Weights of a small mixture-of-experts language model, trained from scratch on English Wikipedia.
Size: 14 layers, width 512, 127M parameters.
Experts: 16 experts in each of 14 layers, 288 SwiGLU neurons an expert, a sigmoid router.
Training: 542M tokens, 4135 steps.
Below are experts of layer 5 (counted from 0) of a mixture-of-experts language model. Rows are named router (the router's row for the expert), gate (a neuron's input weights, with its number), up (a neuron's input weights, with its number) and show model dimensions 448-511. Each number is 128 + 32 x the weight over its row's rms, rounded and kept within 0 to 255.
Before each expert's rows: "mostly gets" lists some tokens that are sent to it at least half of the time. This comes from a sample of Wikipedia text that the model never trained on.

# expert 9
mostly gets: " MPC", " Yes", " MF", " Gracie", " the", " Harry"
router [143 121 126 190 129  93 134 132 153 123 101 101 112 174 133 123 163 129 156 194  82  86 136  98 157 147  86 159 120 102 149 118 125 158 129 151 117 145 146  93 106 137 158 134  84  97 109 150 134 180 120  84  95 184 115 154 166 106  65 163  74 127 215 122]
gate9 [143 150 115 152 131 176 132 100 115 121 165 127 104 139  77 125  93 127 153 119 129 143 111  92 119 145 105 171  89 137  81 166 207  97 107 196 112 165 140 153  98 151  83 101 107 135 104 167  95  87  67 130  89 116 148 155 124 173 145 109 141 104 132 146]
up9 [116 123  46 133 116 112 143 156 108 161 153  71  90  97 137 160 147  88 117 100 138  64 112 180 112 117 118 187 164 177 130 140 103 124 180 134 152  71 119 127 154  96 173 131 120 141 108  82 111 116 135 161 112  75 159  33 107 122 106  71 117  68 148 106]
gate10 [152  87 131 169 119 147 131 169 120 143 160 131 174  97 122 121 145 137 121 121  80 110 107 133 132 142 136  89 136 148 117 119  59  94 158 151 166 127  88 145 180 120 133 187 169 114 193  97  97 120 128 136 133  99 127 152 145 107 229  90  91 192 141  92]
up10 [155 117 151 147 104 172  79 112 116 118 121 133  67 102 150 106 146 144 183 116 106 141 174  79 134 119 180 122 134 150 148 159 145 166 117 147 167 154 140 109 155 114  42  81 105 123 133 105 132 143 155  93 122  92 128 177 119  92 153 124 113 129 133  79]
gate11 [ 75 138 129 186  97 163 165 160 116 105 145 180 127  95 157 148 166 177 224  65 142 132 119  87 104 116 131 136  81 161 102 117 146 140 110 116 108 107 122 100 108 138 104 122 138 169 155 154 110  62  86 100 113 175 148 115  92 113 134 130 152 134 154 155]
up11 [128 126 129  72 115  48  82 114 123 112 169  80 122 109  78 185 134 125  63 128 176 142 130 135 128 184 153 130 137 167 108 120 170  87 121 178 134  93 149 147 114 178 155 153 126 121 107 157 110  64 166 145 166 117 121 109 130 111 139  93 164 119  82 146]

# expert 6
mostly gets: "ville", "′", " Lemmon", "berg", "ford", " Jr"
router [111 101 107 192 101 106 132 127 122  69 120 153 138 108 126 160 113 109  69 157 110 148 105 149 181 191  95 147 147 158 128 136 135  48  89 147 130  93 124 124  71 127 175 125 211 132 127 169 103 118  63  64 128 209 124  98 181 113 100 111  99 158 149 112]
gate0 [148  87 102 133 135 105 173 149 166  91 135 115 169 102 184 124 101 147 121 124 129  73  80 142 160 214 118  97 105 182 104  30 137 147 141 158 177 138 146 172 119 182 172 158 174 111 115 154  69 160 118 130 133 160  62 127 138  97  65 181  82 178 149 129]
up0 [177  88 163 105 133 141 153 124 140 168  99 141 157  85 133 121 129 145 123 132 127 110 121 151 113 151 125 105 116 148 118  74 168 157 165  68 165 145 145 194 114 168 115 165 124 137 124 130  99 137 167 150 112  71  98 164 112 144 111 205  79 160 108 141]
gate1 [142  94  97 175 147 128 113 165 136 144 139 161 130 135 147 188 118 130 180 154 172 110 188 130 206 155 167  97 100 178  83 132 118 100 142 127 133 103 116 102 147 155 182 106 106 129  62 103  63 152 141  91 127 154  77  74 129 139  61 135 109 187 103 124]
up1 [109 146 104 119  67 157 134  99 136 111  67 122 160 103 149  96 169  67 132 143  77 157  57 136 110 139 126 124 177  68 182 163  99 166  99 111 153 160 107 111 113 159  75 125 146 121 138 148 200 142  83 173 134 127 153 127 157  89 124 118 129 118 124 157]
gate2 [187 112 125 158 161 143 136 151 139  98 133 113 164 179  99 101 180 106 128 137 148 192 151 175 127  99 125 146 113 141 128 116 117 109  49 196 106 130 114 102 155 111 145 123 138 100  98 127 129  92  94 135 116 133  62 122 171  78 134 166 140 133 165  92]
up2 [ 89 165 133  84 113 131 103  53 155 115 154 132 136 185 174 177  97 145 121 151 118 117 192 103 133 127 181 149  98 107 113 129 115 136 171 151 126 160  74 143 110 141 179  95  98 105 162 119  81 141  96 168 166 147 154 106 114 145  57 128 139 126 171 113]

# expert 14
mostly gets: " States", " medalist", " kg", " century", " ft", " cm"
router [170  98  81  97 137  95 135  99  94 118 108  86 144 158 125 124 158 136 126 141  83 124 150 121 134 217 101 128  99 138  85 127 137 183  76 131 102 127 150  96  77 104 173 106  56 107 123 107 164 100  51  97  91 212 167 139 129  78  94 151  78 121 174 131]
gate0 [ 91 118 147 184 157 136 171  76 107 134 112 151 174 192 100 184 106 151 128 123 155 161  72 142 162 125  77 152 104 121 120  86 107 143 122  63 187  95  96 123 130 102 126 159 149 174  75 101 147 133 106  59 180 101 153  79 116 132 103 163 208  90 161 179]
up0 [ 55 134 142 110  86  89 122  59 104 128  77  92 113 135 154 147 116 233 118  85 121 122 141 200 127  89 150 103  46 108 175  67  96 139  66  94 120 199 131 153 126 103 122 128 126 145 150 143  72 136 130 105 112 134 146 170 122  84  95 101 110 133 149 155]
gate1 [121 125 127 134 154 123 127  77 161 129 147 118  78 153 108 145 136 150 136 133  94 100 137 206 159 136 109  74 107 147 140  63 175 140 155 203 139 159  83 134  93 149  91 143 131  86 151 132 148 138  78 120 118 129 113  98 103 128 109 117 140 139 148 122]
up1 [ 87 187 128 146 150 108 125 163  98 127 108 157 124 139 146  97 157 120 155 135  66  99 164 126 147 113 129  74 145 127 148  90 151 137  89 121 131  95 146 138 141 170 127 144 129 139 155 158 105 140  41 167 124 151  80 154  99 125 125  79 127  94 177 112]
gate2 [161 121  42 182 104 106 154 106 128 175  74  94 154 141 139 150 154  98 143 160  17 149 122 134  60  79 156 134 184  88  98 114  73 137 142 113 141 144 105 102  87 132 160 164 210  99 139  86 131 109  69 133 109 177  69 189 195 133 100 121  92 141 168 110]
up2 [ 92 135 114 162 176 154 159 117 128 174 106 156 159 153 136 131 125 149  92 175 115  82 107 143  81 156 124 130 137 172  85 124 129 157 181 102  98 101  77 146 105 195 106 124 138 119 119  98 159  83 131  74 106 134  93 118 120 162 165 116 115 145 175  59]

# expert 12
mostly gets: "′", " Mount", " near", " 20,", "_", " million"
router [110 100 118 148 115 173 142  91 153 121 122 117 112 100 146 160 141 121  73 168 174 142 126 105 159 202 135  96 150 104 124 118 176 152 100 100 141 106 121  88 120 156 137  81  94 105 102 150 168  97  79 132 129 231 138  96 125  91  56 105  92 159 157 114]
gate0 [115 117  77 107 147 150 122 126 140 176 107 105  72 104 158 142 195  98 145 131 125 127 115  82  87  71 113 184  97 113 145  94 141  83 140 142 166 152 126 182 143 165 121 122 104 102 180 198 127 141 132 105 128 142  71 102 128 122  92  82 135 111  68 129]
up0 [126 125 163  55  78 147 123  86 110 195  91  63  88 109  96 119 165  96  77 144 110 132  83 118 112 103 118  95 133 140  98 146  48  64  63 154 177 124 137 148 140 107 146 122 209 143 151 170 106 123 163 111 114 128 216 136 139 130  87 128 104  61 102 144]
gate1 [128 106 156 118 131 120 107  89 104 124 184 169 171 122 140 139 106 143 168 192 122 109 149  56 151 185 133 150 142 154 139  90 206  99  80 106 134 144 162 136  69  87 133  96 113 122 115 167 149 125  68 163 157 152 155 124 120 114 134 166  64 115 136 169]
up1 [181 104 112 158 145 125 167 149 153 118 137 100 128 102 104  86 143  27 121 143 203 171 154 156 127 136 128 108 151 120 128 107  76 143 120 136 127  96  83 110 131 172 130 113 100 120 157  83 131 145 123 118 119 176  78  99 135 107 156  97 151 145 137  72]
gate2 [166 156 140 127 107 119 122 123 174 109 122 152 115 166 140 174 127 154 148 204 128  51 148 128 136 143 111 113 134 134  50 116 190 127 100  74 130 139 111 113  66 135  92 143  70 178  18 155  67 152 135 110 110 163 115 163 126 102 104 167 122 133 161 118]
up2 [135 163 131 118 146  68 107 130 135 193 118  91 134 130  63 127 151  70 145 122 102 130 157 178  89 108 154 150 132 152 125 147  34 118  76 147 142 115 126 117 151 182 120 125 108 148 139 122 129 141 115 151 110  81 143 130 125 127 140  88 163 137 177 153]

# expert 3
mostly gets: " of", " such", "tic", " new", " Genus", " about"
router [147  68 145 137 112 124 140 163 125 136 103 105 135 131 181 153 104 166 148 191  98 123 158 104 175 148 108 134 116 132 128 107 144 182 110 106 167 128 165 157 159 142 122 195  93 141 132 110 146 114 102 108 139 176 123  92 153 137  73 132  77  91 186  92]
gate0 [100 110 135 145 130 148 163 185 186 156 108 154 118 127  72 187  82  83 160 129 167 144 141 202 158 167 115  96 157 179 149 204 123 105 147 134 162  80 131 137 185 151 165 115 163 110 125  97 119  73 134  79 175 140 168  86 132 108  68 139 120 169 120 172]
up0 [144  97 136 137 129 146 178  66 161  86 129  55  72  54 146 107 146 137 113 112 110  61  52  93 144 158 119 116 117  89 123 137 159 149 101  69 118 140  89 146 132 167 104 125 108  81 161  84 121 111 101 168 137 142 125 121 142 173 106 115 110 108 166  96]
gate1 [136 137 116 140 156 111 174 198 143  78 133 153 110 128 117 125  58 100  75 178  93 100 126 112 116 149 142 146 129 168 115 154 177 149 127  95 143 117 125 200 108 103 154 127 134 145 103 131 124 165  83 117  98  92 127 117  81 179 190  90 151 120 172 105]
up1 [100 167 115 185 110 117  85 151  74  97 178 118 151  80 124 147 109 118  98 116  78  98 138  94 132 109 148  91 140  98 180 133 173 152 163 164 127  55 142 160  74 135 125 119  90 156 105 184 125 163 148 105  98 132 194 168 142 118 171 132 171 165 162 133]
gate2 [145  92  97 117  81  89 152  65 135 116  99 167  85  94 132  56 107 129 133 131 135 121 114 154 148  79  98 130  90 106 116 143 156 192  42 135 107 134  93 131 116  98 111 167 130 210 147 167 127 134  71 116  77  87 116 175  57 125  91 113 137  85 209  39]
up2 [125 142 124 120 117 120  84 140 131 114 115  94  65 138 109 128 102 146  98 149 120 116 106  61 129 149 154 190 177 185 129 135 112 122  95 114  70 122  82 141 112 111 113  68 134  77  86 103 148 149 157 117 148 125 165 116  85 102 116 203  81  88 149 188]

# expert 8
mostly gets: "\".", ").", " while", " when", ".\"", "),"
router [163 139  80 135 110 100 144 102 120 108 100 102 102 113  97 130 165 141 108 212 123 136 127 118 191 157 104 133 100 142 134 157 131  79  84 134 142  77 115  96  98 155 161  98 128 117 108 146  89 142 119 103 129 207 124 113 172  99  75 126 161 110 147 139]
gate9 [ 61  69 101 103 120  92 117  97  81 125  66  86 103 139 130  89 151 193 141  97  72 119 136 134 181 132 127 116 178 181 101 146 156 126 189 116  78 124 122 148 142 161 151  91 127 114 166 158 181  90  98  84  97 165 136 222 124  37  81 108 123 102  83 144]
up9 [159 170 117 150 208 184 121 157 205 152 133 160 114 146 146 146 102  78 154 112 227 112 177  94 100 131 136 177 131 123 165 143 101 138  85 162  60 160 143 150 188 115 166  90 104 105  80  83 135 122 158 113 200 178 127  68 105 183 179 160 141 123 134  81]
gate10 [134  78 149  79 121  82 134 100 127 106 112 133 147  84 125 129 162 142 150 189 125  68 157 125 141 116 186 134 101 169 107 109 140  89 159 168 109 153  51 143 176 113 168 137  70 126  98 104 128 108 100  33 125 157 113 157 115 154  85 176 104 128 155  98]
up10 [148 138 120 148 149 126  78 141 113 129  74 142 165 127 153 134 164  88 122 145 132  97 126 138 168  97  93  96 162  30 129 163 158 115 115  76 168 128 150 113 159  97 119 108  93  85 148 140 110 167 126 137 166 105 136 177 109 149 136  73 138 146 249  97]
gate11 [115 122 163 182 154 140 201 139 193 147 106  86 133 169 160 135  77 166 116  91 124 147 106 117 131 138 119 125 108  82 108 143  98 108 101 100  81 139 194 122 109 157 117 169 136 125 123  94  77 162 107 127 161 162 117 172 127 148  99  68  94 104 143 160]
up11 [ 37 136 151 165 143 124  97 123 121 148 129 153  97 115 135  97 119 153 141 139 107  88 128 140  89 125  52 114  84 147  61 193 116 116 114  70 155 104 100 150 104 175 154  92 146 131 120 134 150 183 103 154 183 118 141 131 141 113  90  83 146 106 130 117]

# expert 10
mostly gets: " including", " During", "|---|---|", " Coordinates", "See", " Succeed"
router [169 124  91 181 138 101 135 149 144 106  72 131  86 155 147 175 112 132 154 193 125 156 161 133 180 175  75 139 132 129 143 135 189 103 123 162 131 132 107  98  75  96 155  75  95 105  66 171 162 110 119 107 148  85 127 144 147 126  69 151 117 136 142 123]
gate9 [120  98  86 152 181 156 167  83 149 119  86 162 146 156 142 138  91 132  92 122  84 157 126 135 115 136  97 122 125 103 143 180  90 150  85 129 121 117 109 174  91 112 131 134 130 115  84 115 179 112  96 138 156 148  97 108 179  93 120 201 115 133 100 110]
up9 [134 148 200 142 108  78  90 179  81 118 165 131 161  84 150 133 148  86 113 114 150 112 116 179 114 118 136 156 161  99  95 103 117 103 177 117 160 165 122 128  84 202  82  99 224 133 131 156 120 123 122 174 118 117 137 161  96 141 195 130 120 198 109 165]
gate10 [109 135 176 144 104 116 116 145 100 175 107  29 109 135 102 125 106 129  85 100 136 124 177 169 152  80  43 126 178 102 177 126 125 143 142 145 160 147 198 120 135 146 125 152 112 158  86 110 163  83  81 169 130 118 129 166 163 144 108  62  59  70 124 123]
up10 [ 91 113 150  87 141 121 150  65 146 127 129 132 113 127 134 146  89 169 130 177  98 107 108 251 159 130 116 150  99 116 126 116 114 114 124 182 135 154 161 137 112 199 165 155 108 138 101 152 113 165 122 145  66 142 132 156  76  84 119 192 100 100 149 142]
gate11 [ 85 158 119 152 119 165 102  84 118  87  85 133 142  88 143 127 158 108 120  87 113 138 214 188 183 166 100 132  34 151 150 134 158 120  99 131 121 109 115 142  56 155 165  60  87 137  71 132 151 138  99 148 150 161  88 131 111 122 130 142  98 163  36  99]
up11 [ 92 150 208 177 160  74  81  78 134 109 109 136 168 152 198 105 158 150 127 135  96 119 104 158  65 178  83 146 121 147 124 110 130  93 123  72  96 123 155 146 128 103 136 134  96 149 155 105 151 112 144 142 129 124 127  89 219 130  75  53  83  94 136 131]

# expert 1
mostly gets: " would", " they", " During", " that", " These", " wrote"
router [145  95 121 128  85  91 136 147 150  95 142 107  90 128 182 103  67 156 117 154  59 142 107 121 136 165 101 172  85 133 181 128 163 116  81 144 125 150  95 121  94 129 118 103 118 124 160 133 120 156  64 101 121 194 109 129  93 116 110 162  52 102 105 116]
gate0 [156  71 152  78 153 130  66 158  76 130 143 130  79  63 124 104 166  97 158 124 113 120 109 145 119 104 108  93 139  98 100  94 172 137 114 117 129 100 123 111 170 124 142 139 132 140 141  46 186 124 104 168 146 148 127 147 122 126 126  67 132 185 115 145]
up0 [164 147 113 110  75 131 147 107 158 106 109 130 132  94 134  81 109 131  71  60 104 147 147 152 148 131 167 109 146 145 141  84 180 164  91 175 145 149 148  72 123 105  93 128 101 120  88 120 133 113 136 167 159 111  97 195 132 145 144  87 153 127  98 150]
gate1 [125 108  96  93 127 127 141 137 124 170  98 167  77 105  96  91 162 106 153 149 112  93 135 138 143 115 165 179 123 126 114 184 164  97  96 117 150  86  69 121  98 141 100 166 121 164  97 168 129 121 107 195 134 176  74  97 165  64 181 121 103 113 101 106]
up1 [159 184 118 125 220 129 119 121 102 148 114 102  93  86  97 122 108  94  83 117  96 121 158 118 125 124 157 143  73 182  94 120 159  31 182  89 139  83 123 154 164 123 142 158 128 128 129  73 157 139 123 172 162 170 110 128 159 110 117 135 115  98 134 114]
gate2 [119  96 155 148 190  91 124  98 127  98 155 181 114 143 123 120 115 147 128 122 144 177 143 103 133 116  92 160 107 150 124 218 132 108  82 164 183 139 131 114 132  98 100 117 120 157 146 162  83 152  94 113  91 135 173 126 116  65 169 125 109  72 122 113]
up2 [145 147 143  95 142  74 134  97 106 135 122 163 144 124  96 113 143 168 111 112 104 199 142  73 104  83 131 103  97  97  95 202  91 125 137 144 143 130 137 126 113 128 102 178 110 130 140 109 113 115 139 172  82 185 140 117  83 128 140 200 163  91 132 162]

# expert 4
mostly gets: "ucci", "ley", "ö", "_{", "ron", "ock"
router [152  77 121 175 102 126 132  92 117 102  84  74 137 149 127 133  77 114 135 152 128 121 120 123 144 143 116 135 133 117 137 118 145  96  99 143 118 105 154 146 143  68 178  86  80 110 152 150 111 141  69 125 125 198 107  97 118 158 113 106 121 181 167 108]
gate0 [107 117 132  48 130 138 105 179 162 108 106  79 107 108 162 158 134 150 151 147 106 146 137  95 191 127 109 124 140  94 116 121 110  93 123 106 152 161 148 163 174 113  83  89 114 103 117 142 141 186 180 132  50 104  69 114 109 134 103  80  97 119  77  89]
up0 [106  95 197  79 164 143 110 105 137 130 156 147 103 131 121 128 104 123  93 123 103 132  97 114 157 139 172 186  96 147 161 122 116 119 153 155 107 139  82  88  64 111 167  92  88  98 146 123 147 165 153 166 170  80 128 103  82 139 122 149 152 136  73 156]
gate1 [166  83 111 155 117  99 177 165 128 144 109 114  97 174 152 187 127 135 113 179 163 152 142 143 175 186 101   2 129 142 119 186 119 151  94 132 185 138 131 131  96  93 178 133 169 101  85  76 114  71 129 125 174 156 126 131 119 160 100 111  95 147 128 176]
up1 [ 87 149 144  84 117 158  82  80 180 109 114  77 126 120 127 102  95 182 117 143 182 109 122  92 113  64 133 170 122 135  94 112 196 110 138 104 150 112 104 125 151 126  63 102 123 143 157  93 126 110 147 138 121  84 174 106 158 131 151 109 111  83  97 105]
gate2 [107  73 130  40 118 157 144 156 151 163 110 168  67 147 126 107 128 156 113 120 153 143 151 103 144 142 126  59  87 213  82 133 118 103 117 105 136 141 152  87  98 116 119 177 178 176 122 178 136  79  92 178 102 123 146  95 177 129 155 126  96 126 118 169]
up2 [ 94 102  70 158 193 141 128 115 154 142 127 120  68  85 129  72 106 139 155  99 135 126 103 112 149 152 150 129  64 145 159  95 130 136 125 214 121 143  70  97 123 112 122 101 107 149 130 172 146 176  72 129 176 143 140 142  82  70 118 160 194 147 134 186]

# expert 5
mostly gets: " Candidate", " own", " album", " wife", " father", " largest"
router [145 146  91 184 159  56 139 114 165  93 105 124  69 141 187 107  76 103 152 169 102 147 123 163 185 153  88 127  62 147  99 103 153 157 130 154 126 134 145 141 105 158 172 102  90  92 111  89  95  78 113 115  88 199 122 138 141 103  94 119 100 130 115 126]
gate9 [145 142  59 115 151 123 161 129 182 162 129 100 105 126 114  87  98 149 110 121 136 107 105 218 176 181 112  97  64 129  66 110 147  74 133 132 136  94 115  73  88 165  94 135 151 102 172 127 130 128 145  70  94 132 114  98 168 111 122  83 143 181 107 125]
up9 [140 121 129 120 102  91 123 104 116  88 147 182 129 145 123  98  96  99 147 166  74 120 118 158 132 183 134  78 127 127 109  93 111 132 159 115 141 189 170  62 152  53 174 132 145 108 198 158  85 154 135  75 164  81 124  74  49 180 148 138  98  71 143 130]
gate10 [ 90 162 136 125  87  86 122 154 148  82 113 106  78 143 117 142  87 106  70 130 142 104 165 120  56 193  69 136 113 146 136 110  82  42  92 137 111 145  82 142 123 134 159  97 159 106  76 160 161 127 136  69 141 151  83 237 118 107 152 156 147 212 115 121]
up10 [125 110  93  12 127 102 140 158 133  72  86  59  95  86 132 131 192 174 122  72 131 138 103 187 100 152 143 113  88  98 132 139 175 122 151 118  82 118 125  77 128 109 170 100 117 128 171 109 102  94 125 122 124 145  66 138 167 102 226 108 106 203 122 120]
gate11 [104 116 114 148  93 106 162 160 143 123  50 133 148 155 194 102  75 172 141 117  65 128 111 159 120 153 119 123 145  90 115 102 133 125  95 132 135  94  97 144 127 145 180 200 151 165  96 115  98 175 133 198 130 137 135 169 156  72 129 125  91  88 130 131]
up11 [102 121  56  97 121 165 153  92 113  89 154 168  83 120 136  88 115  92 108 110 107 120 175 121 111 141 137  87 146  52 105 109 174 141 162 107 138  75 151 131 134 117 131 100 139  67 169  76 103  59 125 138 173 120  89 143 107 112 141 159 137  60 127  95]

# expert 7
mostly gets: " information", "ation", " music", " history", "History", " medalist"
router [191  97 117 143 136  89 135 150 148 107 126 102  97 129 166 143 127 113 123 168  97 100 128 128 196 194 126 107 107 148 136 187 154 149 109 151 180 139 163 129 160 163 132 131  86  93 105 105 110  50  85  88  94 204 119 142 174 123 103 166  72 131 144 117]
gate0 [115 111 143 134 113 125 140 125 108 158 156 155 175 182  83 148 112 134  59 134 161 134  94  94 117 165 151 114 145  91  92 129 121 127 128 148 113 100 111 101 132 128 165 133 130 129  82 148 105 104  92 171  91 152 191 109  91 184 130 143 114 214 109 178]
up0 [127 147 161  74 125 141 133  88 169 162 142 115  82 124  84 146  73 165 135 117 149 149 137 118 113 121 141  98  64 137  49  76 171 134 126 131 112 108  96 164 138 149 178 127  44 183 116 125  79 152 144 106 125 138 223 142  95 165 117 151 162 138  84 124]
gate1 [125  94 168 223 131 147 122 121 132 146 154 111 128 185 132  96 104 125 125 125 145  51 131  65  84 144 133 117 117 120 106 141  63 107 102 129 159 141 119  78 150  77 149 178 104 112  94 147 104 152 166 180 135  62 102  60  96 151 142 143  98 137 151 104]
up1 [156 125 147  78 148 117 139 117 126 110  88 123 131 128  80  91 176  60 162 143 118 177 167 147 132 190 151 118 123 143 160  36  93 168 114 108  80 140 116  87 125   6 157 156 139 110 123 211  91 118 137 166  90 136 140 103  72 102 112  92  97 145 130 134]
gate2 [112 113 118 130  97  69 144 151 187 121 142 126 173 127 144 110  34  66  96 159 155 124 139 132 153 120 127 104 129 138 122 113 117 144 123 152 143 144 100 181 147  95 143 119 147  81 117 108 108 161  66 117 155 165 162 165 121 240 112 153  66 179 121  40]
up2 [151  97 172 156 106 172 107 113 144 141  85 160  95 133 156  63 155 128 133 139  70 140 176  83 123  97 151 178 169 114  96 141  96 144 105 173 119 119 122 105 118 119 184 172 122 166 109 103 107 108 105 157 128 125 146 168 173  90 127 134 116 126  52 148]

# expert 15
mostly gets: " al", " JPL", "An", " Le", " Du", "u"
router [174 121 129 154  92 115 147 117 108 122  86 103 143 120 117 136 149 131 160 149 105  89 127 163 187 129 156 168 139 121 159  84 164 125  72 129 112 109 135 159 149 102 185 115 109 120 158 152 129 132  65  69 125 196 134 109 158 133  68 109 134 166 125 113]
gate9 [121 116 193 180  79 109 139 159 158 109 153 181 145 139 126 105 105 156 158 173 115 122 172 141 104 105  82 149 121 187  73  89 129 142 146 112 121 123 186 120 118 125 151  88  79 135 105 122  98 148 102 110 108 105 147 108 114 115 134 180 128 138 149 122]
up9 [142 104 117 102 121 111 139 108 169  52 102 154 108 139 101 129  76 116 143 146 103 189  98 107 206 128 113 106 144 139 151 128 124 139  66 147 147  66 109 134 149  66  65 146 185 118 132 117 148 131 123 128  81 171  99 135 125 163  74 159 108 125 141  71]
gate10 [106 131  92 190 135  46 131 122 144 136 110 152 116 176  95  60 164 126 109 160  90  86 145 119 140 132 112 186 136 143 134 161  70 149 117 187 176 116 138 157 117 100 115 124 151 125 147  61 121 134 131 120  64 102 145  63 160 134  51 158  67 102 125 125]
up10 [130 156 152 157 142 140  81 138 136 104 146 131 164 138 151 113 130 134  75 101 163 167  98 169 144 136 122 168 122 125 100 106 139 117 195  36 125  85 196 131  74 130 122 144 209 118 116 152 193 151 111  95 172 144 151 167 132 122  85  83  77 147  86 239]
gate11 [153 149 172 100 111 143 118 129 130 162 150 119 192 134 125  86 129 153 103  85 128 130 117 141 144 142 167 107 151 174 121  95  76  72 140 127 131 163 151 112 128 107 146 173 131 169 165  39 133  45  84 110 138 172 119 160 162 111 143 153 102 164 169 160]
up11 [ 73 130 204 128  88 119 167 173 152 147 116  84 130  81 139  54 147 170 114 119  71 107  59  71 188 117 111 110 113 104 104 122  73 144 104 128 159 156  67 133 192 177  84 137 119 194  88 125 188 152 105 159 144  91 174 153 178 162 112 132 142 170 121 123]

# expert 0
mostly gets: " 2013", " 2014", "7", " 2005", " 2004", "---|---|---|---|"
router [131  84  62 147  88 121 127 188 184  88 143 134 127 100 166 135 130 135 101 132  83  87  44 134 147 151  95 121 114 165 172  97 137  83 193 108 103 125 111  98  93  78 129  62 107 163 124 142 147 137  89  97 104 176 107  68 107 158 124 116 113 145 138 125]
gate0 [188  76 182 128 183 180 157 111 190  66 180 128  99 148 120  88 130 114 107  87  80 184 117 163  91 144 163 124  92 123 142 143 122 165 126 105 144  71  67  70 136 125 128 112 142 108 106  75 166 137  63 123  98 119  64 124  84 128 129  90 136 119 159 136]
up0 [ 96 152  87  96 164 111 138 125 116 151 139  67 110 114  77 109 107 127 136 117 156 158 150 147  99 116 150  94 127 148 146 134  72 153 106 153 138 133  97 130  91 171 158 136 129 210  99  89 147 154 100 115  99 130  91 160 140 149 147  82 138  48 110 133]
gate1 [238 123 150 132 101  93 137 140 127 147 133  92 137 123 154  60 134 130 122 144 175 224  90 127 126 103  90  77 158 130 119 131  98 132 132 130 160 155  87  94 120 109  59 147 151 118  85  85 150  73 117 133 150 145  95 164 158 162 144  97  55 120 158 147]
up1 [124 120 167 145 150 111 111  71  67 108 164 115 187 136  95 119 130 142 153 130 157  55  87 156  89 119 116 113 138 187 142 154 120 146 140  92 168 110 196 112  82 124 111  69 151 175  87 120 124 126 102 109 133 104 136  72 167 111 179 172 137 113 119  79]
gate2 [133 142 119 132  81 127 117 132 148  77  88 152 133 125 149 150  83  92 123  97 168  95 112 126 128 122 104 141  71 162 102  81 148 170 128 143 122 203 147 194  96 147 149 140 170 138  72 155 176 204 120 103 105 137 134 164 154 137 193 113 114 180 120 132]
up2 [ 75 125 188 146 141 149 153 102 129 167 123  89 139 143 141 138 160 141  94 172  99 143 119 126 141 125 149 124 106 133 123 137 102 152 135 142 110  90 173 137 142  85  64 177 177 131 116 152 117 104 117  61 102 128 136  97 131 146  80 145  85 172 154 154]

# expert 11
mostly gets: " was", " is", " are", " be", " were", " had"
router [142 106 132 123 139 121 137 103 236  59 117 102 112  92 103 106 120 125 101 143 177  99 121  91 141 143 144 203 111 174 137 161 128 153 126 116  59 149 129 129 157 110 150  51 143 137 119 110 147 118  66 140 114 177 151 101  87 120  99 147  72  96 128 105]
gate0 [175  88 152  86 111  66 131 129 158 124 136  89 107 140 130 118 123 133 151 163 121 122  98 139 100 132 140 159 102  79 159 148 148 142 160 144 111 188  68 150 149 156 152 140 112 146 213  95  82 164 114 134 139 116 118 117  69 151  63 141  96 131 103 130]
up0 [131 113 118 131 164  89 142 104 168  76 162  81  93 122 127 112 146 132  95 112 155 183 162 177  96 104  91 185  66  94 122 145 139 125 132 154 135 118 147 123  97 131 104 119 166 125 162 129 132 119 187 116 113 102 135  82 138 120 185  43  25 135  64  17]
gate1 [127 127 108 153 166  81 148  73  87 136 115 100 111 184 101 130 137  99 137 169 102 157 137 128 122  91 100 153 114 131 168  90 127 131 109 148 117 197  99 150 151  99  86 115  71  54 100  90  98 148  41 150 103  93 165 157 132 152 132  46 141 124 153 169]
up1 [140  96 182  80 128 154 122 171 131 147 113  92 177 180 111 117 125 107 183 150 178 115 153 121 153 132 191 109 169  96 181  83 116  90 120 125  99 101 152 127 115 163 135 146 180 157 136 112 105 102 137 189 114 134 126  95 147 113 126 161 109 173 159 168]
gate2 [174  90  93 104 135 148 121 138 118 111  98 215 150 155 150 114 144 112  99 185  71  61 158 100 164 136 132 129 162 128 201 101 124  85 149 104 135 108  66 165 126 120 138 153 168  75 124 107 156  64 100  85 133 108 105 154 185 113 118 120 107  57 164 133]
up2 [110  93 124 180 129 130 155 100 165  89 116 127 189 120 110  70  86 202 199 146 105 152 133 141 129 123 169 123 151 100 103 145 104  95 121 164 167 137 191 132  93 151 122  89 143 145 139 154 156 150 112 118  69 132 148 124 132 114 168 114 121 126 100  97]